Below are experts of layer 8 (counted from 0) of a mixture-of-experts language model. Rows are named router (the router's row for the expert), down (a neuron's output weights, with its number) and show model dimensions 560-639. Each number is 500 + 40 x the weight over its row's rms, rounded and kept within 0 to 999. Numbers have three digits each.
After each expert's rows: "comes before" lists some tokens at least twice as common just after its tokens as in all text. This comes from a sample of Wikipedia text that the model never trained on. Tokens count by the router's weight.

# expert 3
router:535483535491542457503541493468512517545473482511558481528472467460424491463464487543437526453550544514545527546560475460541531591520463519531443472497434398524473554484478471377505494503539511385486472558554413530504488415543542448446456539
down0:529528548439473494560495468559429448489442497516463498507472545461472477474435492532487481491476505522580502497479507474517458533532471538457477505520599494505509526449524566543466564492544543533498500486555495529533496528507440550533467535
down1:550525468485522471560392468503456510507505494461540563502476482521512469509476524538466481517571447490498567543483449508435506507454522538520498535529516485451505451500476433523477461443473547481483420506448524501419492520499500547523489528
down2:494420516455513476550496488477498419512538539559506528540482485470526535425419484476521559540553502513476496511522502538530426468503471521510484574554462461552487538468531496505504533487518532468501497451464571467471500536495514466446451521
down3:485502506466485499512486502527539521501495543468419470434535432393508545475532477491523511483477520464443503491563589515546522442472480586590546442530589515543471490520538520538505427511518491439473510516551495575471518495437492439522511594
down4:487504530606511461505512499459484508487491463486557474509575518477477530475483436552504518448465417508432478518482401544471527524536572506424619482509491584484491478540479576502537479521495496492408553451552539523449486493443511475395492536
down5:453568478521365523460503466494537474443496491533460507539533509513446586497530478367558507476462475484438491495517546423474478535519528479460478502558517591534498500519483562572508576497483471515551476460449466415445504533409484469486580539
down6:529450496460598518512492540471528490540601444526502527533475474561470508532529609457524499467487537456518443524554361498514482565465483421500515523521511501468511495464526428488532548460577521462436532505501465481486541489484568459527474522
down7:507424579602574485473515526519465451466495449536524560463503469522533520424520497550496522477468522527523520512461561450478465506541475560482418493528405540455474520517546532526504487556541424508491552574521515448474547538487505542496518495
down8:522530515500500481514535473484486414498503493475536516480439483524506537613478492475481498534531500488468424497441502484463495507507485538478554517546512484522541489567496509540574450431503458455546499564443527516496525509592446469472478496
down9:551402532499449491474525492460487478491497517482513529460495499433502498510502522500501538474497510514521453451575515462451457426462502448583500527455370482542474472486569541515502556483512450560521496528428452486546441516486429530525437516
down10:444532475550521481499552523491567466466533488518497513522453463459555483527487505498504489489520480502458549495521477534443414432522446467529485570506441436531490472453508491451456518491515450572561481479519489475510422535539555542515513492
down11:500521457485517481546510440536549536501579532461491448495515438433480453541474483469471556533457451513493494481509496516553494503560545507465433508459477557477469397521491463480492488499438490583501491530451502495484526453533619587574495539
down12:437506455487477509524503545449538529479476522542457465456505440513510550476504447543445526532490554476549437444483543560478505501505510482468571570479525611512476593561534539484502500501540493525528544461502470485516479457481483486461531500
down13:524534458526522507512500470497524497541456447529471575515462543510456571536449500491515534494513500548499560547519457511453512460518507532499541500516516515538451417546495518535551458487457476438433396425598438495553432443458496499548510518
down14:511496478512549515535481476442509500449495476471498425429473453533481525445462568458565506457507474437475499497502518512465531518555514499502499455536517544530544430454491531444500513440450511482556505479423581449532511507462460539469445529
down15:521496467477467516417467525463550499552533434457544532464484644494406541524538516493425530473509552497503464490517438470461488500458487514523533515471429488488484504477512445463518533355500493490527485456532493476493567557505542472537478530
down16:510525408424499495505557480461466495489537472479526504482566439492475522520525535504519493473508431551511502577566518490531535535535470515495466502552525451488496450547505459503404540518497545502438440404481569556517495514453522532544552486
down17:489458473425474564504532525464501466492427439502537607500494541560524431427510481465503465494508510540540456542526482416436455535497556483491477565538481488407547580523521484520490567458443485540506518508441519464498531480495527459490480542
down18:410524437546503568548480501472540442504543439521525436471488537522621470486506547478500449447530495544501445470448442403583455473490488433472536521523543507454494481470480529494552484496461596533462473555486502466476468515495506487526570462
comes before: "0", "-", "2", "1", "3", "4"

# expert 5
router:500500536554522495506458479518492541527532436512475495526545486423517513488416540468468536451401555467451598497515504541522407524531536516548466501500481540489474495534494474519519491464538518488434555494491476504424481489495426476507529537
down0:488435543432500439493548451516527476563424486526486528511511535498565527391515494458438513449491500509488499456551518503539459441463475481482542551499548535463540519509463537517589526430478433572533486522484509487504573515505450531487580485
down1:535500484455495551477499449562496491548446461450537539499477445482485572478490478510437511576420473451492467462548518596468558542426460447513566516510483475571566436485502468496530539482486458466418504463529526469511518537540463435486481504
down2:520458504591532505499459513533511471476531460470521495535513542486572518459507454467517530432462533497606439560472500521473449440492478416535528522478529468537523504591524488524494547486488505573477508457528500567552482522502465485535460463
down3:530483491470445506525517496519518555576496552490424524450534556539415527517499477504536501476501469492437563515500466513474490534512444483428522541506544470534537519459490522519514401497561475553530500508507520437489485421532507481430476528
down4:499522500463480511479455552516538457442515525493505445446455491488454501494485370522559589517605484479463492524476473463493447446515566453496535532461567543558459413492510465498498520452470434558559436492557468541458500527433523548470548518
down5:532536485582528518478491568529517446520526490368508495479545495564479528489534491487596522541496491428472549463548578490555406542543433484400505526564527467441497558489487548486507490485442583531485546495453527549472477460472545480533480539
down6:469519417555476526502522485440510500453496491466545483461477451501463449572442542544480508414595552512530503546471522529513521497577464513502481528463512501484491373455542460489479515467514542548520530475464476475500505498530515615521494611
down7:516476512536456523484480468494463506496437440445439542492465540581500523507484468466490470544501513459501512485519498541565500525492509421470509429456541547532489568503471508472498492511470489415509471483508538418567518554482520534519516494
down8:497554418497402504539478578475531538482546485524551471510503560498492493544449507474402511441514498538526478470561535524488479540481555483499526507513536530443537452499493515487463513482495513490442545586562414523506490559518511486457572510
down9:522477528533527455459560487527465476482555490499549512525496527547520513551550563500509513447476566526447487618439544517508424565488556541489511491566529541568514610493521484547512505475462526498460543459495587546491501552556531464552496463
down10:493554492516494529545511543471460516482511538440478532450523523481476520524525517558496491507546459479458504510501475563523521418467518473521490520492504519475485450465559438550434474558500452476540532575532462564468505448485456556538546535
down11:493451527431505438446544425488530497480462476496558540497467526474458524484458485479460515456512492475571485509570506496497518431456532514544490495514502567472502387465522507468475502547554493485534510553477465431496528546484489522528463520
down12:495467438494500601509481546503541484546454492529522490515508428489570480596420464507569538553495517544536525455455503524486556461466522500511484488481562532520512495433466527554558483472483501503504485453577417508526436475490530528487483550
down13:512501556566477525485441517456545530618480564493527539484517416512507506473547508468520436474568496492481483484497511500489548564552557496562535521472462560534564480495480519496547529514534486466524446468417572474464498517487482533499509470
down14:510438430457519500576495441498534475483503482481502399515539523453571504465517488569525560473453420507462483525508476461473567532524458538457475509539481468540577487501495485530433513553466508503460488524556454502495440537512549480467474498
down15:516467489450466474523492430457499527452468550506442495428541480512498496564524474541453494488479486540478533596498470487509534474559585504510512458485491570587521444429530481441472492454511446511523460546525455535466477514524420517531479448
down16:483504483533466486570488455535512529557542481461457481471482583531566530545593463438525533505452426547458391446529498509507533463449532469507498592491446608525467556529582467522460525484472536489498485556553551499445520480501483498524528520
down17:483526501464460455520487420404510425510518486442491517539506517492445462490486484476555547515546506542529461503519502561466515491466454459554615547553499507432537448515561495481439407518457512504503497458488564527495602518612444469475466434
down18:489552508564556563502515487542507534534470480472567511452562514521492437514497435469471524468523441469537483578556522540509444535544482474506596418511524542551542536485489457478492569473426474469519466523501537429504490534557522510564460453
comes before: " |", "–", ",", ")", ")\n", " |\n"

# expert 0
router:511435522451436485544471516542542482516540534500549447560547532477547488507499524452475525528525451466462518488513535570488450572505621553571455489461509470520547508551454480557518469498546491454428516535481436492533475540463451550478503432
down0:552507429466573534475558457513469488495431532528447541489405456519539531505516555527530498493450420497441538499566576467430445496446522422484513535482546512474518517487553442554496541501473454518478544491582489531560528598478536517512566530
down1:432526473498497510530495547464437487550493487537458575502562536508469488452497467498493514499543455585465519501480445513514551443480451527446479443463523471440493446524535567448464559464520447585540499523479444484497530498443509464526482448
down2:464499364458554577502543524500459409459417518450499464468490497559533518553486541510489529527490519435482526543540497506531482498583465551500529474482442536538499468491539504435519527539523530463447445502585478472479548519458505456416489501
down3:517516551511518563577520470452451477575530499519513507550443475426482533489525521517453492496463501510503455529576547488431540471536461452506475429526542501452476551500463453509498481525439500534538484555451503564563509481504446463525478519
down4:497488457436466523428581452577408511516557560416456550481532492556468530469526511566498479446540493480493586481442492543522491576564470551474466472552519522480530508536404437418475524505500537511565514529502452520487501476506494521502477564
down5:523551603473536510500544568464497500564524549528482500526496550519485533534516534525510493447491568443483506519446530514527539489506525493552459506513453495476498546453573451464495513577464546506578392448457475476536437523501485438579478547
down6:550510474543463532480493508503496465488499541529546435419475497506556550549520469461498570537512479544553425501483502524437515527455487494492568496581478504459452474480495484524479462471510529446532516525505557498451492506514470534498459472
down7:491472530479490535475474501535488521527431475498527497476426556489542497519477555512471522488457547508528459525554624559433516474568560505514601533531480546493519440520533480455520508491515456523546497499509539490567469543486565452521460549
down8:472505499510458585484524499460497515444526615434542481567542456507537535467460488514501457515491565432541464530441535470514530498512553429579459501459475527530464500510543476481535458573472534531469507495519466496547495428489495513606580519
down9:461560480497489510529520525467517484494450475467529471488477535476534429480480513537482511511509523495491527456513452522494450489555517512481494490516510497545425596536532580519517511561532558503543586407542495453482528487494497534475546505
down10:532469502534506493541499500431513537552509547549505466502518477559449494437499547456484502480446496601580486530525539467549504502516412574534550467477480523487537448503536509471502543473490560550528444423376533439463483456514526549524529483
down11:480524494545500458489541509549544559498554507523481450490505433511502520462529605453524468550517437558554497474535545554503529500531465525431460547441577448473477481520561510443595538569464529543471643540472529582529474433557504512499459523
down12:503483525475518430521466448491475466460549460585534526513598465539442445466492513447596547546508517545472482456567521493461517525573481426452490452508516471474451529487515444475421510541494439461498564477498502526558537479514482505552506421
down13:516475540475533498447455539529502484448475537542534500506470448490462495515469444514486558459484515491506492459485491418521523513491481474491524505488438465539535485511556501522567517487595544495441534472517439399544524508448481468584505527
down14:521501433542454474594508444498503506560512467484444498437565525434480502477485526566482499513510400515563542473510526443489456438487465566463537502490505454509545523517502450452544564492478511505501473449467454487517473504502465532497470461
down15:529471567504553497520465489495442473464466520503537497508528415489530466546499441458574539533553566515533477442432478531535457421534558512468583593571522553438416458477494531420484501477555498500482503545580450482481462492485565477493524451
down16:489515526463468512527464521505530387475464564482505531481492426443592483518507487504528582419455523470478504456562466458569533497435455504512524569506529560527482511482516475555545479474543552522420486543537502500456549499490522458485542490
down17:504490486524472546524511535531476472531463539528521526454515470547480484526561452475460591502489494498487543471505502506469460510526536445452557515468472475591401570486489555462506498379515582461466432513475529469501494463469531488498537538
down18:507527553527472512558512588505528542559496488559442456538502576488482555526488462450528491514499471525477440523509505461485509441510519504398548543485545478503483490511504460499450522461525482502544521479524463471528538502564479496469459509
comes before: ":", "\n", " |", "\n\n", " of", " by"

# expert 15
router:430566546542521521444477506524476455407561476519436549503489499554534450465479521397484499491451514471494552529516510583456484533450469500591535490429501503538500450487542550580451478514496503578527533570534542483390541521531568389539489496
down0:521541509525447465494532571470489473537551504470503542455485503509474597491473428534489510453541520524527497422448421493471555485509542483489527483469423546556559528487505468525500555419518459476492514521526600501479455502477524429509538547
down1:472426504449452504491481516548548533458460511523494430413482463520514431485530488507504479440512495621555516593603508472494434437518496540509446492477497465475537478477563515470506583511549500531460513489541513521492540428551434544555472592
down2:500480476454552466500492564512457512487457451525440470553527474447561562504481512497524511465535396446452512484412501501520486557479502487438510516472459506465444557547494507458470575486486436489444506519442448484461458491496515516515515473
down3:468470578525460601505467493468534486485464568510500529419480514537567505471567487482379496464495412567460482467512539525498505492495533538434535471571479540528513552534490557479519510499492452523484513464524462505548523491543514469505496520
down4:529547465518561554496525434491554559479520505515536464544466545446456487461461520463466471521419509451494533449500528571489557493521526510539471599547450477505480478528540501456517511538541535451524482509519525554489447583507472522588420558
down5:453482540515518555480490541523514454502480467501485477517459496446459499466405492519460512469467530450502537479530478599512468533507440501515532525576531457482497521496491475463530428560527546505460500514534524422514468446418531417422502448
down6:529480462520463495510480532534592508498495534515455528491471526506579535426494493456436471512454530531621425514438546501488515487468468483556509513464500511488470482505527414472524524502410452499526444449556513435547497423493490498489517526
down7:533463590548380496546488575458518465534557576469482477479508511481474490519472523455500492466441445557450489476467534559498462510513620471533463516486421435578582468519439579507475541563515462449531510560508519548491584525586524485455487502
down8:540461461513492443501499528465523513530504527493477470524474516543527489523549464536517518492479486508490561526527513508454486519519530506466480454500536497553553528403530484530533458528485503501531460520455450513476559525528507553539535518
down9:581502493458521500502527518460610606543468454495512512596473526549468544486459519510579471454507482529484524517535503496486382487498534472532500464517490527434488504479476462483451459462539470540534511516475486480515553507562512481514443484
down10:449542492486513519431555444551494448443458440500485523498515533447520437499516495545484568548549450450540517493458497503497466489483507503470491471444523432456515495499491489428484507493500563512518506528599500419456536444517433461487457456
down11:496485520561430538458509477437553559486427571519539474452485533474578604469489457525489491527506527523512442540535561454486506467517466535510536559402475456489466469440470534484457529442545559452540501511502588584521483545524450515487495391
down12:468489625468474513558559510520458508506468478486505456541547511488526499502503459474505452491562508479444588521484543480468471484541528526495545516461521516519548509525504431566485650514516458472483515503411544471484523513424465565449476504
down13:551442578465510551440517563519540536506542502538529485480458487527473536567548567425444560555453484471502506506514513409525565499532424447493407486435557522491475509471508492509450461546515527502476611452440511507479439519456439528534438500
down14:494444499479463479519519530493439476448443498509485543503541500522482551510454541520478601557513569497549466540498472464536585566462516519464496524480501464474427507431511505474483520460528513526531473493484487458455522568512517453543528488
down15:490494554508511490387470537521492563585450544504453479578499449475492471582486508469479505503470563431566475452509479487520536432489514516496423556477471530501466554536555510428462484522520518475502561477529399548497476505469448520496542513
down16:523493455493447577503452526457501498490472507551511476463487548493554518489517427482543458479460578554500520527538502427447443491550509520538466498529534470493480485568461547542469507468517470566512493413485591566451486510462485538614545552
down17:515421480402543566483466466502507557436576513479473456488520489547464479467510525548516484471501457497528543505407548437533459530495556486491560472495509537540513450484551520475444523462561472505564522472598535526532513521452460536529448531
down18:444527521519541532430504496584566502472523450588523508514514432445483392485447522494522470501490554503586548543496526506454504599479476412433545544439472442481462525418490511470475412528507518585502554497475515403520489480505418445469555541
comes before: ",", "\n", " States", " and", "'s", ".\n\n"

# expert 6
router:537459484399565507464457491488513480510471553517518547503520524464487493437531504525572464564561542491469435602457514443468475479511469448548416541544563473458523436486485556484455466529507495470533476543565490518517496483502493471508534528
down0:492444458491525465461470509546524504522456518487474543454496388503462550545570512434525452497477559504555523416516530514427485486445503533489465463478466485501528555522538444550536444476487523513519562446523421526557570515518523555472485536
down1:483497464512463490482514526449546503516483522444478551445528509466543478444504541558475485458500601514537436599477486540473510461442518560553524530496488443551497556517509459467525485545466540516479500480475500554486578571467507589493569505
down2:522467520493455443456531550444481557409547449567450531474449498521513551496501460559459547528440430461576546495531511516523463446487469542595445514604466556444549457512433487494556519464514475616573526508480483593443529494523522478467495400
down3:508567488536549511527528441456508504465449471470544489514497424468515486463490478450518473527474498504540432472472524483522569532535552490411548535450516496515593399479574554480429480521430501544533496561536515466514437493564512535496490531
down4:477533556501497487489532502519452504511462475531574516488487558460545498452473499454473501569536459483535471516436556511471455529468562528523550505490507546495542480393520514553518508496488545497546509483431569499466438509509468457446431474
down5:485451499500579564484539484524475495464507419452538498520552535506515479476522461576466469476545467476480551549517577497482508498514529443490527405500502467481554506536442600555511521565532507571478498490493463492493473413511527463505502535
down6:545510482532443379487474532550476534546524542493471533519459517479587491546456433436491583465499561532485533450573587499476466529440504559510548519422550524513493487489500556473450486502547433466523465494497542503455544445507496410518527467
down7:523581506518522464463535516470568517454509524521528452487512466503470462591479491500546448502468614458519494491479492517518530490509547509463517519570498527512580499568509487518522508522495414516451491530514524504488474525480520513493464463
down8:483466424487564473544542500499564558493528473421495484449442566516539453503496475389509596514499492503548503478478510506428522497498546430495528508533521447556516513492486475436497590597433514508500472570570529557452461447455518440505493502
down9:493495559522550522492476558560531551447480427473452468527465572495572463500538531520521520421468582537543451486582532494519481495476525527507555538519523485402466446541505520477440508504472504545455483543461477495543484502464576495512468501
down10:449548526557536385524502427549511511472445530532515496523605515445528499534479489525462510549502510476495548504530562458463491449491518430470500534508564480488453445491543517498483503539435455532487490563474602481467467400524496566537453515
down11:472506478394489512503573584499501519461462520445559450477502527454463553449485500435388469505518484456546512490552490444470512501420575421469450413500468523529456541452462471485497531471507502426447523511455503515491466489526505484525503516
down12:585546499495513528548501528477498463491512507495515533559498550517417514463472494470542468512485559533503448433473444506470492530628415503500570492482469500561473543473522548503494487450400483474485536482466456479509446489463496575520489505
down13:562525441481502450493507457490490549554535469577495494526499533581526481513447457495474476465573472540528522521446525504501511501523517429450435508517512488515471534463477476547438511484546438499571533503601550494529477472550505505438500491
down14:468507398476453504531443501484546552508484501494483408511444428500443479521513498437414524438524503473548480538538491526587482528441423473507507411554510472466551517528459540476526484490496510538437513456493560500434561493544486515470436449
down15:545441524483510519495478518447493490482471525519497525494529496506442526488561515512531433505568533547479469508563479559448497557539468524516503510576489427502449473481542507478488511475466477443480465445462462531487501477502500499450536542
down16:451523495470543468488510517505482557466565545531532419599498427505541541572508545466533491522517447511614439516516461496495427578487535531459446556529550462502456492449473516467521532566504514483523474476532535514505507488532429533536502544
down17:517461460417536468463543498488454536514533446577429530509510495524495543502504551447435449533487491443504446524459492492405475405565478496508462593479582478492431486524557472526507514455486489454570531454494454539588535479529492487535482519
down18:513491436521503522513447464511476484477517497498510514524493526478515528448522483521546498485451452560542525535479518467505555475436420552546546491494531539518523475396524522539549438572497514548569490458489477517500481547414457489517485506
comes before: "201", "200", "202", "199", "-", "198"

# expert 7
router:489553506501465557513509500502498499375545538497495543555471503439499483533511470425520499441459430500443539525489504507450476478501511520498521525554527575506535442487520550533442522458471464432474536469500570557532535554467502507554502488
down0:485527559518525511502475487569529493493487516510506511531504548521529502554421433459485515515478467500509488470499489506541525462532461481479593506479514426499563541517502524541490503500444409494495519436513511515456516511418476514500514374
down1:518499477549455500511426566493425501487485531494516465470531460434529500496470409519415515507430527486510494480472494513457429616498411528515539605489515523486438472531398504449531533475519495492521542558402501448450466448567513518470518469
down2:416483533421531534483493499482478515597506437417479454522523498563444512551431467438533483570496490510535478479487502507542440492452505453483576404478519493582567465594450481462556545528573451451510498491458526503439522440511420527506468501
down3:447439509518461481515546596473518474521452515628479483506455515481540492479581425529549535483510486523546494526444436497531539504555522434534449531495486515490561468542527505525522526442487510495482485551563608491523486512534603473561464465
down4:461519507468486480520442482456474466529456531530472525415486442478522472611497440439504548422615503502544526556559477571440616441430562443406491514503477547528492479476536488491394504530489466504523402523515543459593515461553589538475529491
down5:541452421558443418536511499466440467506465421520505448552484561463518509510444547549522547564544557464433533492460507603465528523446515571442558457510532515469501461461532477552504543467491465506454523514514498498481521521456500486468509513
down6:510522540464506535508474415585481564558552531514461527444442483493486433553463444511404476534451551470495532474530494423595415522437482535420565458470460460536463508457474468559509496481471599549532520504554516505565458480468476517571458513
down7:549499546444483465511485468500505537490505525544486460503481418466478501507526469440512509549457609404538526413556478522482534551591510474576592500547467471555567429574482470528489403452453407589502431546430449532557562501523590547436487444
down8:453424462467575504564472475614536524510447484484558522560499405509547543508486433510510535483572563511515515452496454468521481476543571473549522474509497446453499507531514477531540554506465494449566507486474503475554513456519508426477366529
down9:509449564468443490516475489482589420514500489513525541450593464539571490423506507516538514453526398465471508517509517506517456511500504522528459521516540542483443578502415499446533482468492493493457548558487473497504528523494513473528484495
down10:562474527454516457482576500520515559449507556472450466493540480480454558455507450534496515519453553494524498408515441513533471444462446566479476495499410498481509551565540442517544554473387431483530483484571554519629483479527523519479520481
down11:523509493510534559546532499518397470462489427457565484519524450444542534573485473435491471507493526454527522424506549545528524504588443554510547487508458519505481464430539471481507508569526481560491474476552410493607530439494486445472427516
down12:488552527484524440415474492501447524453523504503498450532524481454511437407495480471515504522511517461476477450455531563525488556471490512455426455521559489379467484424508530388468478514601422606521476511496517516513482546477481533480549537
down13:469573488643493555490551522484507438436524531505541460537532517531480495493563425525505552462463484498510545481549510565559470468530509405550461523435499503471444426518531483502468541491448468514425570492467502484467493469538579476483473507
down14:500457493433505546507513455537456540508465497519566478541443453494574589499492482544491472497408520514493471489446525482501452530441482509485540511498522486538503475475493459422503490454442510546505487504515453515469484450491491523502511529
down15:522522459435526458515508597504504448459436486527503506450539508478451496543478518488534508471513564478498524515507520550565561461482465481454476553583557574521506457483546549531432544459517476497512462533474503485488534508463598546466527562
down16:524452485425503511451512455521467483473385504446452564518496423533540491541504521536419505589476426479510440616557461480528472547512475498505560547533500431471540512493426494490555494460518477505475481470453517518522486451537457425490555468
down17:550401546515521481471496539524512539448534477464540539493528486523388455466459482513528482527580493527531568527454542464461477524480471554421431533483471480462505512461560525470491514507464600474542504479561480506537539507493535540478429470
down18:501554493500458481573506555574502589507532526513525542512526503453543512471509522554498493513509490458574514555477525542454469459466512469545505523522454617480495543573525483535508516491585574452546514446449569500528427483468425494477505534
comes before: " of", " in", " to", " for", ".\n\n", ":"

# expert 8
router:424445454580469521470547512506515468585509475515538502485542497541523491541487484521479461466426475527521550493427547466514484535483452462435498532494469532476554500510495512484477526535508548520532545439491525517523471525513481520499470519
down0:497487507508449476586495511514476440520445511490490551520549529469452473491540533546450507538498553539395479492498426463502531508487464443421473470540548491556575489547522552443492495442576487440522462573401494552520525510497529547459520495
down1:496609527500498451497433516506487562518545516559515519570500497512523538505525507443428498526474489508535540538515450555515514504462519502521573449510529540450428396601500453493469544461608564526562576485443476421451484495490476520522524469
down2:479461519551517506522548497494537419534506509467487496554529525458498521506498444602511426482393548555526521492434535489444520552545507510435506476495429508432498460571479513587490480508405453503528464530508534496529571551463459511529514590
down3:468521538371469528428545509521472469527546522534518467575518532480529502480491473537454562472518428534519515516463511437467499475477473468522469512430477533498581514596501503391530455491536505580510492493585571544542523511523506467496391474
down4:532555506529574432452440536433489517576542474491462469549480510531516502407517565418536512510480475523482490490550549460522493580534576453506411509475544436544466479435509544466502494464488505506602518447494521546503526534510422518587497457
down5:475490427492495485557516494522537454514463512485478518486510487469619517484399491469434531510478577509427515456488476430512424499404446524553502471518465526410542532583437506536441492565535513451487496454410525446504448545526529528539573553
down6:483495532494573504463544524540482518489504490392520484496436509528506491515496465445483482562502521461508598549516542478408482502539534490515507441472517515490447535502424588490498484476466449582514482519460484491505520483503530482458542536
down7:530490462507508455615477377474453541481506522470512579553511482554481460535461538503459513498459484567532542481536461472562600472521542517498427482606482537591477554444562503484460476470484474552484561544507480468439446506521499493454496435
down8:542538523545459528545494546448517508539565537491514375485464538475544433503476536491530495510465517517522498507450393510510460549572550524511440578496472496480455556484497526507479501526522476511458505567504508483495554456501418507536521459
down9:393559469511464502443537449538443513511422496486519521503484535460498500534523434422497505516501432482498501458440352455448503487478546464461396484494521474492480482471504499600454506452531469500482450541455504475474553419498499427484487479
down10:498448507462512517465425523493516569476600488487525484526514531459499463439505450506479567478451485490433474532506531537477517450470480460468512424459413418520492478492538510593526449551522469537469500500492530484407554507510506489561457467
down11:508459490559507557488471576453496517550501545450439502525501484556525476510505445545570480455504559501512468514457554529541511571530472493461472422562434500431508538404509492498525506481529514482507489539503518547507501523456513422493464498
down12:496477476508525462485500473508557528497470466507457453540458496481491509571485466548505489553563448452518484422458493448501450509547483516512498560487507472540542457507485409564512459501520502542456547579522445581430502551536547493533584506
down13:472572509514456448485501460495490477443510383588499497460511480504569553542544463466545570539460508459494445511467453482453455483510524531506412509525477495489490501445513492504548542452431473494495539462557460544497495528481534491525458545
down14:516491517510542546534473440457451504505481456499574501501525537488477473486415490459548518501544490525478453531563402503486511526483534495479506525468512511464466552484489563512535537420465550445463464509509476555449531510485475489451487560
down15:551523418523430446545534528595481441519483394475609524425507447476450580504487494537528440528518523493528439521497507443455493441508473471450426502510567502513460515521516510523587530444485490487565448499527488518436467473545448481499550569
down16:479506504467558477490453463523494428526482467558520515526463577486519530589548448445495435480473491496560554455534481539566531543392502518540520475556459466564504553524471451535490489558546476471453429429489439532534538509462507476529528434
down17:503543544531468517459467515469533505535509494406509512574469514512502478449514520452427540518492528452533484537529473545532514522499448504457443501564469540472539518522487428468558430519431484466542568407444444487503538490438490523539495474
down18:439524513535516458549433487490474568477524500525443463459500505491482466490473569465535547517532522494550453451525577525513462469435461590427487507477548462430456512506463516482483570500561579521476516458585475473507552459528551530466516535
comes before: " ", " the", " time", " year", " years", " United"

# expert 2
router:454560529472471460523476544454502502552497463540548475469511463462464501472483530503496522510416472498546506446463516463471486541489503541479521493400522467438518529466486471524477440489452494480496487492480497476510475544465465559514517523
down0:572519565516510478524528405590573442500467559471534509481502468463542432533531393489490437519485423464463518503494475510520484498551491520469491497543526408507495510508513433498543488466506517477536501521464469414412539516584527463477517506
down1:482479573484406516536448504461500509544514572436492507499458459489541574576562450532507423500502510495433539472527533432468483435484486494459475513511467504514453599429583550562517546564503606485530458491423498526456448528517535553532505623
down2:524514505584505539459515522535461513483576528467478507515498412481538471457572464499398512475517494474541514478505447557455522516554519469544444524561514479492474518532542518490499468472462453469527490466494524467454523453461486545505529510
down3:548524523485456539514442519506419504504540488437449509516492553466446499553437502483539483461533431426583478557503465494440485531521562494512454578482540509561475552525521535454449510538473480467465442509473571529501492446495567514468518513
down4:573514454489547531445463466499426541529494493547497456579552499538525513446481505465490528518567499514552456428506524538486573518511514570493505501570519459423469490439417509505517515461460488465512492487402483524505544505513485499550495500
down5:460568510536509469542427526519485500573455473522476499488558512493449487483500521519548551522435496472518464476405547460524504484469530440517480566548504509506547501491458469457403505501522516580451482481501413456408526516541377475468537485
down6:538526499495504460523491414489502530457527428518505572522498502518516458488531492528422453543511414472483508441535489455460493494448526457579417474578493528499481467479535518512563458468513532566582472476445528486451471500518469462533539512
down7:484563463434564447487497483506497502531488425519535556524542432471485547566536426486576514532493518480501522483472512427546523504458572459471487468471536433442427506482538504526461463510568482553475493475466521533521432527471499491531445516
down8:489495470511488460475529496486478506504450476471538502478528465516430464483532534450539542488473527577468531528572556517551487472487509519540512560481514539465527555498495553553437495469518533487509482514480584519497529531547550478584469428
down9:462490622542499478446536459495484547438547544546543564453537486508483439521438518512528489427549501471559453531500524496549539505489555519528519477475455508522486543446533470547483528486533518441498411495562445482587524425522493521490485553
down10:462529494538509508482546476493538448481477459533523516511490481486520506522502440513541527511508475467476534488546512574555569411530533455463392497480509428550513516558487528540422591583456466539524509535510542537525580551536472507485430538
down11:444448473487420529521585576594477511503472538428465506481478522536554517527513456516495478504501549507509451396492466463522475543462530589565439503561474539489497458571490558488552462547507540497523493554520422453478514501568515457525494475
down12:490465499554477518504456565437493452483446487389493486515522507558552469527469545553470509437475519524465453546430536503512479513533452440564441455464486556486513509510481454519566532536464473485505524500532508523577507529488503469539537491
down13:462554562586447492496518537454521564492460578506474510409518499514483510513462553522503526509426530538555457495486485530542573507486485557463479516449502427463510538516511474493494518460448461542463441534517571512505501503470548606510468506
down14:533507484476491517490567546485540494494478560533526504472525464485511543498505497472509477477502463437434468468536544533539509485507504457532514460483497513499425488522547464420530479508483537526523534522443479491559551524499560516513595587
down15:523503568562508553555523495522486479455517562517431440534536539450555510557545513437487538458473547488472543407488464517471495489584487459551423565522484446472523440462468451501422529480471415488599512518574481489466486408530495496492491432
down16:497548532542509464398431472498463522420415519512500518499521546494522495444488486455452496487474517510523499436478488542510526436504434517498438559527561522508496565531501516496501520561529570464518533468440479505422561504569458597473515496
down17:448524497566460485478532503477492457535548544410484473500515531493531482536461557591528490497474601516497422500512510520523496489521549467509492443490489554507500514493519498523494502580519443524504483470513515564463453519488533425495510532
down18:452456476538574530536501457503453521482584453504529464531541533541495538478515497550564557492439417506642506478472483561544472482580557544544516458482487487472504497473477495538482463541521560525526463475487421481417539476456454445512501518
comes before: " the", " a", " his", " to", " that", " he"